From a checkpoint of a small mixture-of-experts model trained on Wikipedia.
Size: width 192, vocabulary 11401, 25.6M parameters.
Experts: 192 experts in each of 9 layers, 32 tanh GELU neurons an expert, 6 picks a token, a softmax router.
Training: a variant of SOAP for the experts, 362M tokens, 11051 steps.
Below are experts of layer 6 (counted from 0) of a mixture-of-experts language model. Rows are named router (the router's row for the expert), down (a neuron's output weights, with its number) and show model dimensions 0-191. Each number is 128 + 24 x the weight over its row's rms, rounded and kept within 0 to 255. Numbers have three digits each.
Before each expert's rows: "comes before" lists some tokens at least twice as common just after its tokens as in all text. This comes from a sample of Wikipedia text that the model never trained on. Tokens count by the router's weight.

# expert 39
comes before: ")", ") ", "\n", "), ", "–", "\n\n"
router:134089127138112134182165102152141111095150151124137161116179131085152103168132125105162130145097158133130132148125143116143128116102166129124101147086119103104108083125133154108123108127140140137140102072095122089103134107161155137130193116111130108148119137138121084125111084174118133155134048101122128110116129149144127108137127130120140118110154138141150154134138152112090086097140103099131100123119095120131124159109124132158127109165145147127143085129114102121129121130117095142118163083135133131128067129101110182118158174117126101162120155072135155157110109123140155102
down7:156097114156124146135176155116103111107148152176121129158100149130124111140134080127113104107082111143116108185133109121148123160129126129116159110099102140110118146137137162135115102166141143146092118161135107084089080139155148114142134125095112147148145136183140085136108143159116135153107126125135102167186138113146175087139177139108136138123141132141094134153122102133145104145098158087139084109105125135122109098135105133117116133147166139155099136117081104126140130155152131108160152156120130128148187122179101125136152173093148118075141135151111146145106095128157143113
down8:162149209160130153115156119182125149153151081139130117176098146142115153149106145139128122114112083106149143141088137115130100071134144098129123088152112142142119139132163121136113110137111148146094127179133142100150135106153107104094092171127136073164097150146123121109139120129120127164123137139150141136127118158123131121127131155107154105091073131109081102119160134139174114111164141166130123124146142087138090146158131101123164123144114125138121149103134141182099090106128132154135139078100097107149099149136144079144135131132129108129119098170107128139129170138113132115
down9:167114089119157117186108141139111106144127073115137131146129102144141145091127108138156086151097088128110136136158164151131113155144118067061104164122140133162098105118104131169134098128123107101152123149130104094108183115163164137107176131139124131142126081117124121114130146127140106147135124103125068131136118114124115126173147143108153134133157135128103095147110150104163106134147108124127145145109085121101076118151100166143158188120136150159134136132121097131090159129147137122100093135129132102127135125124113100141117106144111137153097084108134132152166177132102109099
down10:185136110139098105129119152134139126107123135130120151095094190095132108123111091097085138136124114095133155111154092154107118122120107111131141158133116126110091134123119143182138113103096124131129171139126088129191137108114124108090155089127142073148151123122132122115145126124119098119114138080091140131113131114129107115140140142106126125115080161135116120109178092161141110142130096104145157108185156134147131168148162145140145122141097189173124131084193141168145108151132119138114157112127142109133153161107112115146158169128113149132146113139123084143099120134164140090
down11:121103106069121123084091088142119134095124138111100118109143159133140120091113097138099123084151141194111147136124151145173122109110127179118119139094164112141103135173120084133111151110106162149113103159142135152121126100086134138187120121142077135140147153107162112140180130110115130148110140101123160151095141152134102139124104112098152123120139118139113144124106205102172130123129169118103112128161142136115097138138131144116163159145151140114143156091110131104107122136151136132152083148094110143148149144126101118114154086140110149156140108129117099125120079099159143163
down12:123117093092140138118140136115133154124159169076121147110163144162139116152157107155077161107128110149138116124126122162146114191106118123099112132153113079116100143143120119101109130134143138129153131162130106078158116085136140149167105101111114152121194154130144091117117122138137149110141116132124125115118096169141143154072119127111144101084092174139112107131158122095147119137176125112096122146176136153141146165104168150128164142099123120171121107147078169108137144133134105158150104118113141162138144172114133108136090120124117090143166155145140150104139113114118081135
down13:118127150086138142157070111102134120125103129128157158129124157120116111133128086130116114085138138143112130129124127148080118125153122109130153145160116093154116127085143138141126080150103158149147145178159067125158046130182111095163117100123121124146108108125160162117133140167140099139153093155098154174113133102144165142095120115087131150147155136112162076106149145119149178143138065131126103122100101104127107112147139154125134096145169147140103139100110104169122150164134143136115112165113126139120137132151136120155184135115105132129110107126146135122144135117128159133
down14:149130122130060100092122144136170186177111114110086149099147099079086139114138125139127081099121160183111078135147114111141150155126123130150105157142160141102126126111119115142124124112085139125100108167117134167130084122145152114130113086141129113129084082121139160161139160137138159104120116162134126150171178134104121150135120162133157093137104141128088168138128125146153096125121145118173132094134180145130132144111154131127138135089131063134131084114141145140131123147142153122128130113136184145107109134123141124135166128157128103128132134111101109129178121135098115134
down15:101149146107132105099128159130105126074166130125120136113104089117141109135145187134173134092145158085143132072137153124135154155162176092151131123119132150141119136163131120120123137145124124136153084150128086104165143141115115127118135126129141137137146134109102121157089166127151161098084157159094160125164121148132130129087122111116161154122107105105108125123112102143095120118143117058118179137121154136118147142124140116145108065129072145158166170113109146102141152118124181124097145092116153170135160113135117107132094140125106121148135159102099117142078156114130126118
down16:127151142161082147145074157123135122149166099099116154101157107125122143139122108128121117087109094097141152151116104137120096113138120145143150127150109126092179124115147109137159134108152093125151159169184183143133127119125117094133082119142117128112146155091103121078144121129111115168125150111107132159117135142124124142091151134114126112131137131087164113067150136167095161136123165098136106120124137095169144127077130105088131157144149128118072157159183080131124113116103108148130125100151121122127147145127129126135149101150096166169106183109106106109136106138133109139
down17:138105135110132145136139117171094168100127146108118110168115107169130135125119147134140109073099139097169098174095120121137163093101142140173125123141131129105110129142112154106109151115123129136131124134115137116142145128166161150088091120124124167158151096166143127118111159087158116040129152117118117110144101099116135121146068169118143074150164165156123101123162145139086126154152166113128123106135146101088131133111117137140108100128151124111067092141128133077154104107146136159147133141109136145143149133111103124109153158133146152083127102129145128084119100128133158139
down18:083121109135162130088121125157119065161134107100140123141172122172112129141106085143117172161117108126094122123121138104090139145120096127112129103127101128153128097164126113121131139148119115174081167111120117151109140125150187139127152153131148123116126124106101094147140170104126112126154143122129117118099114119139150147145132120118112152148169163139137096089153149121088128132082174137100090183116123151102102131090139129144108154055133184113140102183127132146136168102079147126143121159120108113142139134105101133124121066133146135111134177131151124119124150113133135109
down19:182125090125146159121112144167108128141147109073144153138131138110121145117122128125148112133101121098119145114136183097124079118144102156109111139104106149138092152109143102127155128087121144102143108132131148113123182134124140096089103147148128151107096148131126133125135106138149142155114134121103149136137163074119121115113130177127099129140150149108165116137101166123107113085196114131158170115123125120143131076133131098128101132118132116104101127090095154144171134096199140160115110147151133122108092111142138130147101140173136109177103166161112190123129114158090112113
down20:152140117126139155072131076136153130126101191175138136137134151114137136103143094124136125129108157134060121121141132137127136106117111181124097120170163145117153107115124144131109106105124103125124110137157139127137117138119100105147121060132123055114124172107141179094104104145175163143132144094135145130111097111101130126124117126120081144114114085159137108142108080144147101130110142128100179137151131074168119110138122136144130147132126135126175142133074156102131108117128136152139117091075143138146116085154106141119134137097125127147108154123104183144138136125135121155
down21:146104124160145145153128142168188163149174112129128093122127153124141129142139129128145158165135132146117104102093152138143119113074089094127125130128133087160130131120141078102131149113165134110082155104145129112082128123134078152096104123160157126117165115123125098136066128143168108135128156101133119120151126109136124134094102125146056118089121113148101163128100132110128139119113112151123157092134167089163137160114093125103133102097133098137172174113114147155149146147113114124094131173176108089131112106159117118157142127140161156114133117104143140134111123152099148165
down22:115135154115133131115118150067108101138149149139158121134150135070106120142118158114098129146130112101108150165176110155111133128124146107110118110064135101084147106060122111158135153073116124141119154077134127167137124105110106148102133122058146115161127139114106112135153073159129146140130145161146090161136110139156133119120162142120139133190143106110116136180141119092123145088169108118105161117128117142097143151147146120132136135109130157093182109100172134137115128141177112144125135126118102112107125104140161132131132130135105113104173136082140110124128135131131176120
down23:119128124105130092145114081181115107106154116126095167137173106148133064139156115119153125112165118152147184111092112146118072091174161149108138142122110124158114145139119143097090090134157143122102132117112156119080137110154130132074149156156146128123116121149124152099089158162116136126120113123150125119095138149146106115114070118106153129164102133108121146098112171108101132095128110149151099145134121132133111115095144123137131161169169098149134166090111100109112108147135132127117142160113130088121164091123120117117133139184133095126113133092135144144077147144130162141
down24:107109086135135149167152110117133105140129150085105113091119115134125158168123145145145165144109130140162115121131118112140118086136163151154124158087114139145118138154102141099161154111171116149098095130143118124057138139116174129112116140145170096113181146102113150114097134126111088114175188101088140130113123096184118105124120149159116128162107108167141162166106124098148103074151155109135145133124154138118118137100128105124128117159112144103148139111128163156108152123118096123096145132138125149099158122090147121104145114107068112141129143070126170134137103141109128149
down25:145123147131113097148125092138095140157144125121098152151084143112118139113094143090117148151124116157146133065155124132176135125136144140143080117114164179179098147129086098104144150146105105179143122164109091138131146163131113079120107115131139152105107144082129132110099094136118136151109140146169117132108124166125080118141095111143143120083120124146161106140103102160125111143155122138074127126136142151137100143107158134162077152121145137140128154115115126130101113119136156142140118132145137128125156145105170113121129150074120168163107141156124174111140097070081151145
down26:134123125132117141106108117134106127093144112167117168122123199129118116164128096137095134086151126108113108116125112108156094111164136144073123109142157128112081088126151110148106143122175112143115171086087128109118146098157137147120140144117117112121129132166120105089145142199127134147091169149168139120157104151100108136125134126133106154167094154155142111137121133115130195112161125152128141118142133122152122104144127101102093133123129122079151117177106134161134140087167118142127116075127162130147120083146123107129128118153126103131109132118164131214134120134139135129
down27:151148086119173152136150118205153120108112089127124112169142154141132139091144129145113107170138127125127098154096189143157143132160102182139130094138163114138117127164109157096101113118121100139112113180104152120146130133143135092119156135121133109152106160120102150153150133113141116105136153085145138110123120167151143101109105096091159118138118098091144121096106100106105098124143169138150125137167152154130170119146134126164120126124157116110132125118118131094108136107125118131143094071063151111142116130056130145117091152114114127096123146121141141105126085132149166131
down28:097161124117118153113117157156086125113145095143130141155120142123111140104140102099135094146131111106166133127100139114123144147101179140145159114158158108104114114110129152125129168097146111122130104088117133087127141133153133120098129155145113147133143113157122153095152135138185114136103174097132123119096117086132113140106125162153119097126118164161141110136160139148082129139125113106138165104130113159162148142129085159111141127127166088089159115156128138088124142118153096080117093080098175160130147072118189105097161141173114102095119153165113148118103093137123117119
down29:072157163099111104130122156135127123154137098148128157120119157155151110126109107156128087129112148145146145166111138142190168096111139106135136076146062115146136173097134131096118160138099113132130147138150111149093094148094133147141079090156109141121113167109100148138132103091095129156152154162136108145134134156131105115148128095139103091114126090157073151087139121168089139156137163085121157134114097104131080119153055108117119104119112127117129116157137130123124136139111165117106122167155117136122114150164126140105116126161107125132126161130115108138127135150110106107

# expert 142
comes before: "–", ",", ", ", "; ", "\n\n", "', "
router:129080147172089144137130109147160107149149178133146134106123104112148081139101111108165148111161141147108127141100111099144075152137138152092130101117176101121144075127165177106132159162149152124087116114161131121118081142103099126119075119159139094124165130145113132148092146154115144133105116171131159145183121107130125133097095155127108126116111159122117119090139114129101143131167123123144101135105131104154162107114103108111114162152109162104170122117151149162152162126099145099131157112104089113093106091111127146164135160136094116109138106148137141158151122137142147125
down3:123141133119131114147126123117103122128107152114095125118121116147126141103107150120121155108144088153179154152137155123136124144150134174121076129109115145128084172128129104170112146112193124147171141121136153080086142073153157067148109086103143100149114131160115091077120163115141151131129144127117091138124101124133119169150129123127162113131086128137158159142133124103113121172170159099125129156117107178146118128138132121127150116153135098129120103088107093106164096121132091159133109140118140097114134154130152126082172126145165134132070114131126158151103118132095172141
down4:139137155163115150134099159100152152154133150139151113112127122082153166154134080136141151152114116111097161127096118152149151142135142161177103113169143117163139152138149094106134098121086140172104100162176155121124096144096162116143103155145130162126138097141105161134114142116136116126113163142139175155157190120143105142085127127149175150104120124154101093154087102123160129115129123160094115150107125113163195105089143096122135118104097113110087103137108142133104103108141100099144140109117136171107121129166136123110125115118132143147129111117130155099108137077150123143
down5:115102142112126150131090099111096134148154131130159121130146105131155157150117148155161158157145089130036122123141115165113132067101121111125120118161130139088105132170131139151119095108148106105143137152162144103101084113156120107099105134123134141088168119140106122138127143170150101166125105136168168144099133128134185147114115123107083152156131129152108134135129155113107151180133092140126133111107146133157187130121141135120105158120183158139112186139124099099128146098151138149102125125101161126141115094156123115116133130122098110120117122167116113172093116112093135150
down6:121082174165086128079120122128179093143129125088131115160157118121081135133133141116152113145089131158107145123115091125140101151160141109113159142159100126162113140114152140121137127115107176132105124111147134144116110097090132138117129114110162138115179108126108150159115091109154120136118127151151136111135117139089138132134185093141090134186081110110103087134138118139115149143112125143102113134145138165137185115130136055154127096176130103087146177138124112140114144138124113135142110152132094135131147102089139169109157155131119125151137121121079154138123072141126134160
down7:143153112083140103110127109115110126172098163135136127122150124107117147122143142116144107119132156128159113140100080102112145128169118155106107110135103095110167149159079088092103169105139138156092113115094203148107135120109110109094139106107163135128112124116128155135147102141138173128091151149149141158114126180130139121156102120144124142138104135137112131124133110154171077109113090123132122114148136121088143115126167086130128129096128111087128101116154123102145123090123134171164151136159166161134123127195145136122149117106114185129165167114120129086088108123164123119
down8:097126143166139147109172123115106145182146100094151129134143097120146119133128172154110133128135153173144122117098105105100129145162165099150113143121152114156146121153106097133103144105127125179107108106133097111112106132161141130115141186151131126160097105100117087104106158097124153161131134150098148075081154135150111163174137108133108086164125157142155171108150140150140168110144103094123099151130094087097103162127097094111144138166156104153130116123149132119101101137113159102091118085127104138108080136113135109115142134096155130112134126114137148109113172104103125136
down9:155176104119136100133170138141094116159125127153126151189096126168112112134110076137137116151159093119113179124117132127091123107145116127162141143109109165156089167089115105152155111131094124115075175110144088154153161115098144131098119127135124143081107128129108182100137157111134114115149120076130116053149112150157132133115126148125118136132173144135124112104163144119136125167145141144110126099090171123110109137132098123104096140109121159165064091125135145127140145147134148157138103137169132110148151131117144136130108148107103139111131117097154131083113150143129153139
down10:084101098142126146102123132133116137118113212126107132154161156170128097143123132123175115122134147130122111130144115116159112130124116135130115133138151135186113157129139138105116181143119147137113094124109138124121121146097106137122110131110126106161119127101108162178080143107123138152129108131132175135143121143138136134064136131161141142139105137122103099171118123145099126076120138135146121148082097102128118074152147126106170081135113129101176101109125127180128150111101097123152166108106158191099124125140150136107111144151137127111125100051104124122110150160164130161
down11:138062125093161116098121143131120158123105103146151083132120132134115133139140093106137110132134086129105116099133109118140109143098087092144147131114068130105123104108139124066120137102132123126118175144117097181111187140105104124168126144125118155154130150131139117152118156167135116102123143162127142108143133151105113102086144155120120088119134177092150099101113108191111151162166122110111113136184097141161145154115119088139103154130144145117136162144135148171109186155134145147146119144107122126138146156111112141082104129165120094123129148151130114133126136170128124083
down12:122088137157095132148165166173147140137141119195128130132151117114103110158126157135129099137159110087076127148149136125094137164137145100123129107137122145121140108104158122130096104126168149154103124148113168099133108144113142168115101134134105139091110083125153102138141107092143152138156129142116092121136115118125150130083155140113168170110149157129130111098177126143129132116112104088103090085121179094110158096133142090129117088160157109083123170131108122133138131131128146132109147108128145083122119137153092108138148140159107115116139147195123159178106134164114160107
down13:103124092084177157134109082142130139079198114111139133138161146109118108140124105089078158142151173116091125154145131120126124105105104156120117167099150127131136135123142122119114138113125159122144147145135145089125166160112149115128149106157167107149166134132140136104088142144122140107114148116094117141154138101153114107121149150163109138113141083134087151142118117117137099130155114125120157145126134178115105150119132136132122100125103094141191135094116161132163128090155123091151123127135086133183141165102144131134152127128061075149122148166126110176135127131135112172
down14:169128096122195181093120146160127121139145106099123120134101159079139137122165117157122134125145187114139123139126122134131146148130133078172150127118139121149136112084072132117104103105110127147118130107174100155112121109114123113161174130106132103121086124151174158122137116113137127159143117139160092123137137189087169125139118128159140133142149088173147125138147125092169128108120099118133098110135157130103091087142177128164127130120112111148124099121136132087148140133114137148127115129102123125122156112099148131136128131126119122110156109099078080129158067132091080130
down15:123082118160149105083126128144184122111127138144089166112114150085142081117138128129085114113128119137126118119105115112086142118119130118116150145105114122138119091163167095138103097152112134120109103158136163121141101085097114107142109133131105127162153169145112142120164139124112098098126125146081129148200150131112098125137127078110135127164158156137149128167141098130091113093105142129120106140136129149150127165111125116128155147151171121085108178167157132155126107130079170109174111128144114088092115163111120129097165101135102137110169115161116139162102140139138122144
down16:143189108128169101130149155115107098118091088136088129116145112094115129148118165119147152110093157171113127175129146166127176134127126128115107159153116140109150132152135169140150085120118122142129126125159167123096112133178145129102173150117089103145093151103151090102144139152148121125116092097152106120109135118166100157141124113128147117144155111093108156123148104115110095136137091155133157142083116137157186098123157144100136158113153156141141166089121122148109077113129135158123156134128136090123135130158107108134125106171145114148096159139096117127115116135081182127
down17:102083081095089134142134079142144132122145157096126178154151130142130164173122079149112155127110126164162117164132159100143084093125138117142129113116125147120113123170168127095116098144128070136148139142116085112103092124121108179124110168172078138117110161159150169127114181137104117113107144112114152157122115102101142094115141151118097148106090089136092097105138142138080141119138174120117121133114109134128120101123132128138138112125142134128150083121144117162116163124094143115140133155145137149135101123110167164143130155103114117166114128146166140117136111174132133102
down18:144092124148119128117151077116111171110103169135131141141128141132102127118081100108097143139137128118121146116105100155135130141144139102120109112131100103146134174133139162112108122112150136116163112143156110112119141088139104128116123124115131115143122184131119117071097145121112171114167159122118162126119175100089161139151123120156122102131122124089157129139151088171123103130101078149081109137193117103138173165132091113111120135100091140089135181102160154105155144141115100158139135140170112101142142121132114120083161127128169140122095163154099143123163095107145158158
down19:089124146132115117105111134177103161105135131102137130156149143100141149133097125127188122107127135157099143110123136105163152105138113160121117101133131116108126127126144134134102149108107070152110134146142157124121120144163145109163152182130092165160157124148121058177108114130146125147118134108124146103140125129137121149135062080135099149145135130111074109138166124139162081138123159135121131085146125138109134092117136091127120159140150107138118170113192164145122120122125109130154120113105155152139103084168109169146102125107168152124162130145132152093077098140151109105
down20:117149140104145113168099139114103137180140130116125143132163119108133166141117093126091147129112124159127134135147135153113168107106120141145155192142109119078176121132089118152100136118160150145138206128095129078108092094150128117151102125111115102149118107126149128131164131138131116120143134134140109122118133119170124132145129137154163097076170108140126168137099106102120156123131061136114112085144107144099088094120115164147153093128115174134122127153126132148131144132166142129122126132096151115076123166112145079146110083140132124160164136157092098148123124150091110120
down21:128103142120143140150129133111141085126136144135152134140108140124141093141080152126179119127118115169144131122132117107113143163101169131122126113131147144119129104131191149125098105084192106147123110113151091047121140156124140126142115133113125156130166131101107106127112076109115102128116096154148152094115156163153177098110126126123149127093112150144173138157149143137095143081125135098115114128111111094146145131106144147138182081103155170114162151119150139132079160117133123176137125138092107157162145099111079135136130122145087112105129095144150144131135164103098142129
down22:106115152131145129144143142163139081134109149162108104123137079123126119131150135111125094089121106154113124085138170116087129114154174175153145115148167129172152135148102149120127096145118099111076165097139115117124112096106104131115116146104110160147152147139147126147125176119143105106107169112124153097100145115147120142113122103106156156118113132166097115114123121123127125091106130113095155125129166146118178092186145115128089133182140121147132196091138171123136181168104097136125122100080162123082102117165108096132106121132136138125115139119127159122148134133146135117
down23:083147140078125094131113135143157161149138157134129075139170101149137087101131071120113122108126121101150138131143067121104143097122133173126126149093134134126134142121167156131154166136111111125103145095154106120122115121167119113140116192125154106141119111120132155156145149144132125101121144124112149145089128098166149088095136117175106128087148116133121133133146165115106142146107175118163139145159093100102114121135120144154108103110121116145101125144112137141067157080139154138131113129090138151138107079165114146135184100137128118132145115091149110154149061116149128138
down24:153089160130144132097123118159111120083111142121082145095101110159142122157112159125099117114097114111123167128096103095099158137076132091103074110142135132108100112133080145160148114160168174144151137167123104130126094135170137088091122127109105093137113123122140119114105125134169147176127119135125135156134173089109116156120085109139106142098109121118120140149115134139127124094126124125158124168144124139170127166099181145157118152137101143136130128120172156149177085114092145101128123124116140151117174132113121138112137164165115128132135085182129090112115129090124137138
down25:146149150171105115140145145121127112155126147122123118086134154148145164096102148101124133140168139108139111145172134132113148159127115146126110133118088106132167146138173117139111079160131174126152126101130114123133116106114129135103136143126098163116082105140167157102140121131121107086136138114142096139136082118128123123189180086134144146092189146139097136101144112150098131120144103160080101148152107097087143142150075124101128124141139106167097084136168136135129160104132157107151133115108119123143140124140131107099198124107142137128158121103085140163156152100143148081

# expert 16
comes before: ".", "°", ",", "8", "5", "9"
router:097130145120110137172132125126119136208133093104160149116096107148155086151126134098164125098103147087127121151152097112121124118093152140132139158134130161142139139118141156134104146135109089125116124109120110107157136171142153126094135081145151129121117108110104177166130149148124112127140077103129106149091126092153115097150108130146174129123150061144158098150122131159092168145155128110157132155124131143114153138159115122140104135117122145129174113138108153111131169119128100106121145128083120128097061100099147157146177175120132116152120122129124127153112139117159182169
down6:153081144101169125178133134156139127141108131095131213124137114157114129147115160066091125139142131162120112144126151123137108132131139189066139137109104120111103138114155128112149129147129129129125126178133157124096127114107142124115139151116121122092153112076109139133103183136129149182160121123092140139164090087160128120129136106139132131122109126101117147138139166107118133110089127179128132148120117116120083083130158121133170150169147127130106166132086160151143135153145150138096148106109139092113147153090130121135162120109150085128159121143124156170133125121090102115
down7:154139112109125134087120144145144155149160167174049140092150114126116168147143137157139091134142157156079113122135146121143109129148119134119167180117115185113160091135123103121131147081095161177108166144110152158150138148140097123107128154174139137137109139109110142107133144091130119117103110152178096091153132144150092132125078148120131144137127126118137080116136127145156135142142117138124151131122103127118092116135148117112102175136120092152100070101125110104136098172146140145156107124107156151110157092118101083149100123118120152097106132106123108106128117167119115146
down8:177165130094100135101159158129186123113104125153124127097096105119113101075142140133173130140139124135122092142147118076131131169097140166135146145104114145135132098143115097134132147126110119167104180117138110152111129168131103127145092165118145096105144163149136171170106125125134106124099132112156105131133092133166126092151086123117156124109118139177111121110160142134120131101157160113150123149128124110134148150106114143146126149090149102112081117140116132177153119094125082127118150100099090144143082122120177117138115116145133119097157114112130197119094103128145087156
down9:142097151095112090144119110124183104113151090110140132157190121146127109127113172150175128132120172143109123162113144106069153105096147113161114118123167127115124106149126130107124120145139146121111116122135128115129126150116167152145148120151125132127153151110149097124105136179125103129108111117101145097116138125115160124113132092135113109129102148098145092097129160102078104101151078089139129146174113125139136119126078123125175162135129147106152102122111142131137127135133107117099137157102068152124129157090138158149153084138143111157148144193152163143086080132081139127
down10:124130083138118077137122143116083108150149160132146162131126116111120085138135121088141148126150134106147119161129097102117147123144136133117086096142096124139168123099158127092121155136124152142097116072139127124141093183129128151133115113144080106093159140128156120128122143118141175175165179140114113120118090120156131123148119107134103125121114139140117142137185109109124164149138132120162150177154094106117128123082112129129131099146154145159149153169153139131086177128183087131117122140137141140143156117130153148136135162056143171125120097196117119137124160127132133127
down11:145138110108112171097102152119147087117122122145174144064169103120139113096115157116165139156127138145135115120113137112135096194146129159151145148118145103137112156141144095134162140139144116128129085121119090111126125126157154130132117106108110094104139165140113138099095085162103136088114118141113128175113130105106121116153121149094109127111112137168120148153112110183093151074130194129117110108092084147135164150127148127096105143150117203144166125152155125141137161091103104146064146154135152141133137093114121131147095120148124134139103134122151136146112127114150117131
down12:139162098093127140120092100165098143121106138093113136093116131160153189138143153150112112131094098148140177110137135162129147147130118110133092131163138148113173193131084124124137123121110123082154128067140147112127099069119108135084133147129110133131118152089119127129075171147154140144119126152108142138107183136111105171152126145128121138163161153129110140133128143136162108134143115136138138161146150100130146132168157150164119124102121127122145088122112116106157156131115155120177112094114109132093128127142070170132105130136102117130117136117117069172139117101127094132
down13:139135155141104138123131171164099151140130115167120116102126123126106108086124139099129138080136143176149075121160124139139148098130161151186142074148150095123131119134133092135139163134152058125178113079094123128141139126113084096159092087149150136113103123126139105181127115152127138117119128140153130157174132110126161129118114077168161101130112149131132078141131133120114142131131140109133111157146155140127120128133151134128090132085118088104093136130117140135156137088132165129113158126106118144115104206101123161148153113148101118118131092103126135140095098129165126126
down14:134113133132124175165131143123127111186150131127148122110150133142141111107147105092130168147112108134158141136159145147096166143148110118128145124111159111099085101140139158151114133151126127147113141155119094188101120121113190103138123098143123146140148124149106093128131119127100137117127102139102166113116112119079142133127142121129130166085120094124095165124132111112117152177102118144105116100136163122104144081148098107135138127143131117086101109074097152178126102137084146099145099169182115147153127156159129138111127111143149148125152097095129114124187100156161080173
down15:142143145131115135151128127126139163141113124181130145159138108118138098162104117161114137090083085116121131119118092128141130124089119167118129157129161159090193131148142129127140139146090122141180140136150111116130094164162144106137135120199132130105115157111147118136120109128136130098132125082164088132131160125156125149113103116162145118113107138105155132123139120123117143127172156128163156085115126115114075089113164101120156074109090129169168148112113117119138157073153145134130151112110107128161089126122115147150101117168095106099160107096095107122128135079172118121
down16:124139068125115122083113127151142147118138117088125095147135095138120135088126119154109051090103142140089143124119180133167099101131121141111142096127099142157147141132114164117144123124186137141130131137189082138097079116117145120127113117155109117145118140146173151102163134126128155109148132149119144153068114156126147136087125114107107130143086128105123142119082161127113163109134101146096101117098129116108105147134099154131157128126145140155117148147119125100096119142074103156142136142165116111154173103159151101160099137127138144184112127173131134111137141154137153159
down17:133083138176146157132110117098111082137102114150147156123134118117100125130157140143105103113117153116162132125136148116119144124112096142157127116097121090091159114075175111126143119112107104116107103155133155125092106115145144162140141138139122153112127158124147146103103168118135164143087161091128105124152131127157116090126116092122098142082124071142163105106094109122119132140105124131087145134142127131154096119112121141111139160128097193135146138201154131137081144150161114127143190127141098135103135140165169118112096104140119123135141100124158147139161071145159164096
down18:141113178121151123156181145156126162112159152098128102090128117109086151150119145133108144104133082135138154095105158130097127118141161098120130109144117148146107083117117151096077128115069144111102114145128136132146160120128159131111113110126191170151131152153130089156154101134111119124137101139100095175150129148138107141149107137139133111166118095127134141192123151100084085135132132136133131140120147148114134096116158149092147146166115115127156129104077131147118138150135173099094127132104147056087153123142088123124136139165112152132101136129124128129079108130116141098
down19:118107155140152137094215133110148067111130117159128150146150110139126145123143098123127116118123115133139131102167154126164099142135124102161165099134119119170104130119138121118171153116138159138136123111106096109111095145140124136113089112116104136141161149109130121115135163088087136107101114130079152108110101120100154147097148088100153143114132120143124074101136129153161083087130089120081136125136132161157154127152132104144132132145146089097148126140124151142153137146108162067139164134137135177146158136134086158135117104150101091096112143154166131129143117100187135119
down20:151150184147152120141118151098141114159143155144108146150163091131136099123127114105103134137116168144095163112135120132142103117141157156149133125113125134115098105149171140133153147138091132146108088126135091087141129097106129142103101148110107112088184109123085155112107132106164141137100120132138147109079163136145124119159087148153133159102114127114136116135138138134086122154096113093136107101090115114105159083125124163151099085182109139112126198144120135155172079132123171111138143133108109118158135119097138132100167153135101153132146058143098150114136127131117127158
down21:100115154140149199092186119163131105118156121127114147135143130119126110108122160143141150143133146145132109128160103120107134123132108132106117133089099155103134139086160158104117131102168125115117138154120132135112121099144138140174147109106143123127167156098113137083117148130100117133127167116117092146134139131150096113158161113166165145149120155134128105109150141126136168132090109092157092096141159141163134126100126130117177153142097145151121071148090144156087113140152047107113153153127130105110122123142100150155112109080137158103091129148110180161143119125146138079
down22:110093096126108110134149116171112135106134079101103115111129133115100150139109164122140153119152132156108127180074132144110156118124122140125096106109144129148130097129093140124133131124159142132123104185143127152128127132100116086186139099141142134137134164147161087088131110095107097095102137093122129130142145138145116159146127120133081123097120151148116144133113146177134132080071102159160136124108100112134113184101149105130146150131131127136139158091151130101144138082118110132128106148185118141132144156172098075126146113144110170131151175083129104135110114132069115110
down23:163177110149130149098121093141168143133111089128166097167095128095097169124108151088112128157128136121140144125115139136146170109155117138117092132141128098186109115142164116106108099125154126104114170153107109139125151125151117144094109118155134121146143129112125126141090165093113176187103133158141154111141152128162129118115145112135134133126131091130096099107099135145122158134148113128170118110144098155131154111122155108136113107148111062113152130107153107103074171131113114077134118097129158160188126128093156127128096101118139127099090153152098124168108135116111160113
down24:169173156124128126131134168196103135119138136119139154141174129135127099176114133142112160144115127079093120166165102114158116100147134142154105146095173159170104150114096141108103136099115135104137129157123089129149128152120153129119139118115105125115106102188107124097103115099147145104101069186089133125111163128116146148101117135116140154113162120127145116120089144100157117107096104137118181161162126109128155119139147120135110115106150129144137142142118094129075136075126105115155112127147148097165140069120144130111162127131122148124140133141132128091077111115137118103
down25:147097131089151112127130130133168091157188093104127112136122125131164120122163095127129087121110145118130173130123120127117155126125163106094138134157119069161150153130139087130122137111094157119113124110132121121173129088119143122110148115147150110131153121159177128158151156125110155140115176094119143098121095120105123155075111144124103100150120115162101135117084105088137108129117161097111113110136154082090165140131095133124122144124100135079144165106185154133123117129106129133133167133120104135150110119089147171136135139148138156095127080151171134115170112157110172096
down26:135103131144108135121133076101097137072094140160152122144112125127121104153167149124166127129122107081098121106137153144124117119117094110128122117159107121148127166119154143112083128145163075110107131136112137148127112150127142138118112102159151141118077169090186122140110127139133160097126117155141124132128138148157119156152108120124112103132106146122157161167124119184165105105150151132143111131177095165118143137119120111088122114113157119156120142068135122123104135170121096129163135183164140155152097107142148096163098120106131110124175118111160153123166108097184093135
down27:126115169099096141133107088158103127100075158137128097129159144124131153124125061117127162140110120135109123150151133138109137124133112127113066172141094124120135136157081142142129100092137139116098153135134113150115133132116169113144140150131077132138162125122174142105142141173124119120193159099140139111132145138131124151139103103124127126165130112089136168180142151147159154133156110099154118132182074131117099108113098128093131128152133147132112083113123125115099138162078166123138116124089162073127125133148159144114129130159142148088122122089158107151087107151109123144
down28:096127146148123161128122115152136149125168098160149177119147128126112155135098113117147118181114139128143134103158113109138158107156159137113112136162123151120125166154141051126157124111151124126163110137075144127136064156083123139077162135116128131143086119132138177131153126110133142123107100154127097139103082117130116103086074128129189105146140123122111131130090116147121104131141088150147122105151109134148113133152123137093121137114154111177101144111144099091111104133107121095112145125131168109161124160148118168135139127150179098152075107121121123123088143146102100142